config.yaml
moe_layers: [0, 1, 2, 3, 4, 5, 6, 7, 8, 9, 10, 11, 12, 13]
routed_scale: 1.0
lr_router: 0.00189
tie_embeddings: false
lr: 0.0109
train_tokens: 727000000
Below are experts of layer 8 (counted from 0) of a mixture-of-experts language model. Rows are named router (the router's row for the expert), gate (a neuron's input weights, with its number), up (a neuron's input weights, with its number) and show model dimensions 0-159. Each number is 500 + 25 x the weight over its row's rms, rounded and kept within 0 to 999. Numbers have three digits each.
After each expert's rows: a language model's description of what the expert responds to. This comes from a sample of Wikipedia text that the model never trained on.

# expert 4
router:537476496460463535492502464522538499513508475494471502502512498515482493538484476491497547469512502517484528501486486475485524525533470552483486494481513494506499472519492519505531518468495465533483530512511466512491500510507491470510524546512467514525458497466526495518490521475460517477479479497539482528437520496499546584473504500580492479501491492483534486459508495462485473503478503523473498451468543466494507502490506526438480487503501514469513502526481488458478489476503479
gate13:460518502488509519476488533510494472518490482504511456530505501502509480459494493507515544468518527486541485534510511478494516518505499537513473474455460509504520479542547528489515506491449463487517523485528452461530504531521497465519450504537483515537466507534489476499456506495495474520428503505504506492515515489512520507475477544510506498528525495545529494524511537475493507504472551496467512543465499555534504524536536487491513481485501509446483483484473502468477480457502494
up13:456496511454499467487500499533507515540483453523492477518503459495518494516501490500534570495506523502506508508468497485464482505487464524487494533486490500490526460520501509463538491542450485507500566462532439547528509513505566511508469479518525503502486491510488499480489488518502486487472503507527507472532518500479508539470491514503506461507523517530538455502545507479449502477457504498458476533465504538479549493506526474500522476519471529498488518490504549518491478497494484
What it handles: Line breaks, opening brackets. Line breaks, paragraph breaks and list dashes in structured lists, plus opening parentheses, brackets and quotation marks before inserted material.

# expert 5
router:459488515467477520498495464497497473527512484503491481481528503562488534531495490522496531472483547506508483501507500493516472537497484527520453482481488462482508488506472469535489558452516446520484509534541479498467543511479539479434517476517509505506472480496509495523498492490465502469510498469543480528528526532503507526538537497551496506492478502485525502520525491492496485512457481492511517489465557544511492471520503542489466507480502512435506504499504481482506470465511452
gate3:470460473515452508442454510470473527497519488524487495542525579505514497524527530486501480537482464508515525493489484515522515476469525504470510499472459512517464508545536471502479533508487510482491498482504491535544484474508501481500472505451498492467460488495460528480483475455489531519505490507517502499512546496532513495525501482478522526500507488508531483541480485511481573518486450525503512524487510525461466506553512508491500473464504535484493504487494536519538482539494507
up3:485535491524499549520481511516503481526533480502515483451518448501483495471490509496489495491526526541513505525518490501484580470510488501491504497501503517532492492516499528525548519521445494485515509492503479531508539520444518496499478489541520530508581439455470512501492530530485462508524500526536502484531452510487495507487458511479515511480513506496457504518497491550477516455455507507518461465503512479469507524470485496468470506504479447512487487479494520510503508475475528
What it handles: Table separators and months. Pipe separators in tables (sports standings, election results, squads) and month names in dates, such as |, November, May.

# expert 14
router:511476460493528528513497474522485510475487488469498467486510495553508480541451478469491484515533518538491473472515516502502483518522453498508492458557522526519524491490500540511502481440503491479504545530542526486509512453500484508502502528513497510525500491471542537530479491522461534518499501477516509500521463494530563489491503477544480535484527501494533479484517472488491530485495513475524489444487528471474502490512547532473530499478519517453483496477479445516523454496519475
gate3:511501470455483492507545524562498463497517522484498483510473502502528498497503514491532497475491480530536494502516492470532461499472465441510503482485476564465536514500517500475542519504537447472494508469489493481516501514504510522481526490537495484465510482493496472524524511474512513502489500502509511463493514468469527492520499442549479468517532460512473532463550495464511518564473546513500479488522534487474474531516544475469496515498493440483512474492496521497493500527499531
up3:460507526467535525490490470499519533521495503495500477482549500505489545490560482528548533511485502555491487480461496473496463521512527490548466527485522471521461499549482487485487496548495529491437457529513521500476508516485515513511527436468489528464467508489483501449462505527496482502514507475508527500510525471534490491496502522503492501541517545510470467487490514519485525480507470471493475492490491482544468445519509497502489514486492499531532546508510484485523507465491466
What it handles: Foreign name pieces. Pieces inside non-English proper names, especially German, Slavic and French places, clubs and people, such as sl, sch, berg, č.

# expert 6
router:503500468507514517521482463513518486502510452484484490523500511489504526518469488494535498510527524547507477498512538501458488498488450521509483485526501516496555459472483534516529492496492462522506513546492546540514500492520484511500498522496498504505472459470525497535496518499486505508411492498557449479469487538525488564477514476535470508511505500461496509478511499505489510525440484485499486501536530486487487454459468486491489506440540548490503520526511470479525490493486465
gate3:502495499510513482471515515482527510518475503544525503497497562481529529512494475480488478466539482514472503447488501471487509525499476521485490470508504492476510459471501512488469450535496500547469503531467531547555537515498502516482499490516534480502467516532520472508497474543503541466520485547490492479518492528530518529474474490519479528516504563481462507501474509487498488508465500512425475505501535490517484512454470514510526451459495486462481530550501489519527528494493507
up3:436503513491508505522482507459504456489476556546463480537519517523510500506487513478510513504477464485521515545502497490527523481489483519487491510567489511487542463502517503482521485525467495485499510487489512503473544461495515487541527497539514530479497501497539499525485484464529470504486472492428523509434479517473460529517472495515502532493477503490505482490449479526534514546524488504501479451493508523518462536506499525495495461468510497494532490539513474542532499472478519
What it handles: Word-initial fragments. Early sub-word pieces of longer, often technical words, as in comp, qu, int-rac-ranial, hyp-og-onadotropic, mis-leading.

# expert 1
router:529474495489517483481487474519523493533453453523501494513472509532520515522502472457510512494481505548513483500484450507490511524518452492506508472490487489501515506500460523479530543510518467517476504553504531528493540448507457475449539509486507531482522502505529504483470523492487516492468489490521468526496532517526535543496525457566472538456486517492531496512518451509521488519503501518494499459497540482445512523513531513475512500466530526467520515464492466507469475487528503
gate3:506470540517469524534503506485519490524495493490521509532480456563494524506481486473469482510506523475468509482519511472543560499523512483522500513508474457495454503527493484457515490484445522482510495525509522537441517485489509465480487510487523470488460486492525497510477532515452498528500508528460489543536532482500477506524519446485516515524501491498491459523546479477478479519517545502486469490483470485475495504468485555469521510502479549533526474507485525518541527490521520
up3:457513518534481500511475486475534458504502509522503541497472551539490521507484442466506505494531506524523488510503523518473503493522542467542529535470488487488478464494480456494523491497477499544503491515517504487501517455497503520517487533466501466477490500534465482503456501542527524528492457531493453520510565467455490520522481472500504540528543484506482481506497458474454512526521481476496482517536503516484485497451482531475500514487503515514461516510487542502533498524545506
What it handles: Name-initial capital pieces. First capitalized word-piece of a proper name split into parts, often in sports tables, such as So|ares, Gu, Cas|anova, Sa|pporo.

# expert 11
router:496457500524442502544505456519502506515484504485512458496492480481531492558484511505476520509510512519505519471443485485508531513521479549514506500481509484468511499559521509506537531487502483513475523534506491484492553516459492478483524508475511510515483473515555450496428491504498538466490531507513489514530486490534517511491521496551472539487531491476509482491526517496522520515478512527496495480491472490459500498466498551466478525518480540468556523459507481516506462500467486
gate3:488489477472482548519520471453431442466501480536538502509494524471487513476483514481490508484505541511500500503535485539542466493513489506525516487476481493495448505500522519471515496477493520522484497475483527456504528520517478486532517529516520492484480528526522495490486527499487478481501450510537511489511497474501493516504508475482528509536574499525491541496533526503516528490523500464427461485518472514553472498523475500489457478471491456532510485492512478532492518522451491
up3:522481530539551476506509518495528461502529540488496489505484481497486464428528471539469495498492514476499509514454502463512528449482525485491510512521527519481541540489542516509525478519479518498537466503521501530505503483499472476462507466494491504499495508524507542510500529483500525509503535483491488517495514535495449460512511544515475479463457498464460493521442529485485467504522496502532515489466562504470497451508533500459549505538501501493464507522520517493475520493520505
What it handles: Given-name parts. Given names and their later pieces in personal names, often Slavic or other foreign ones, such as John, Nik|ita, Il|ya, Ste|ph|en.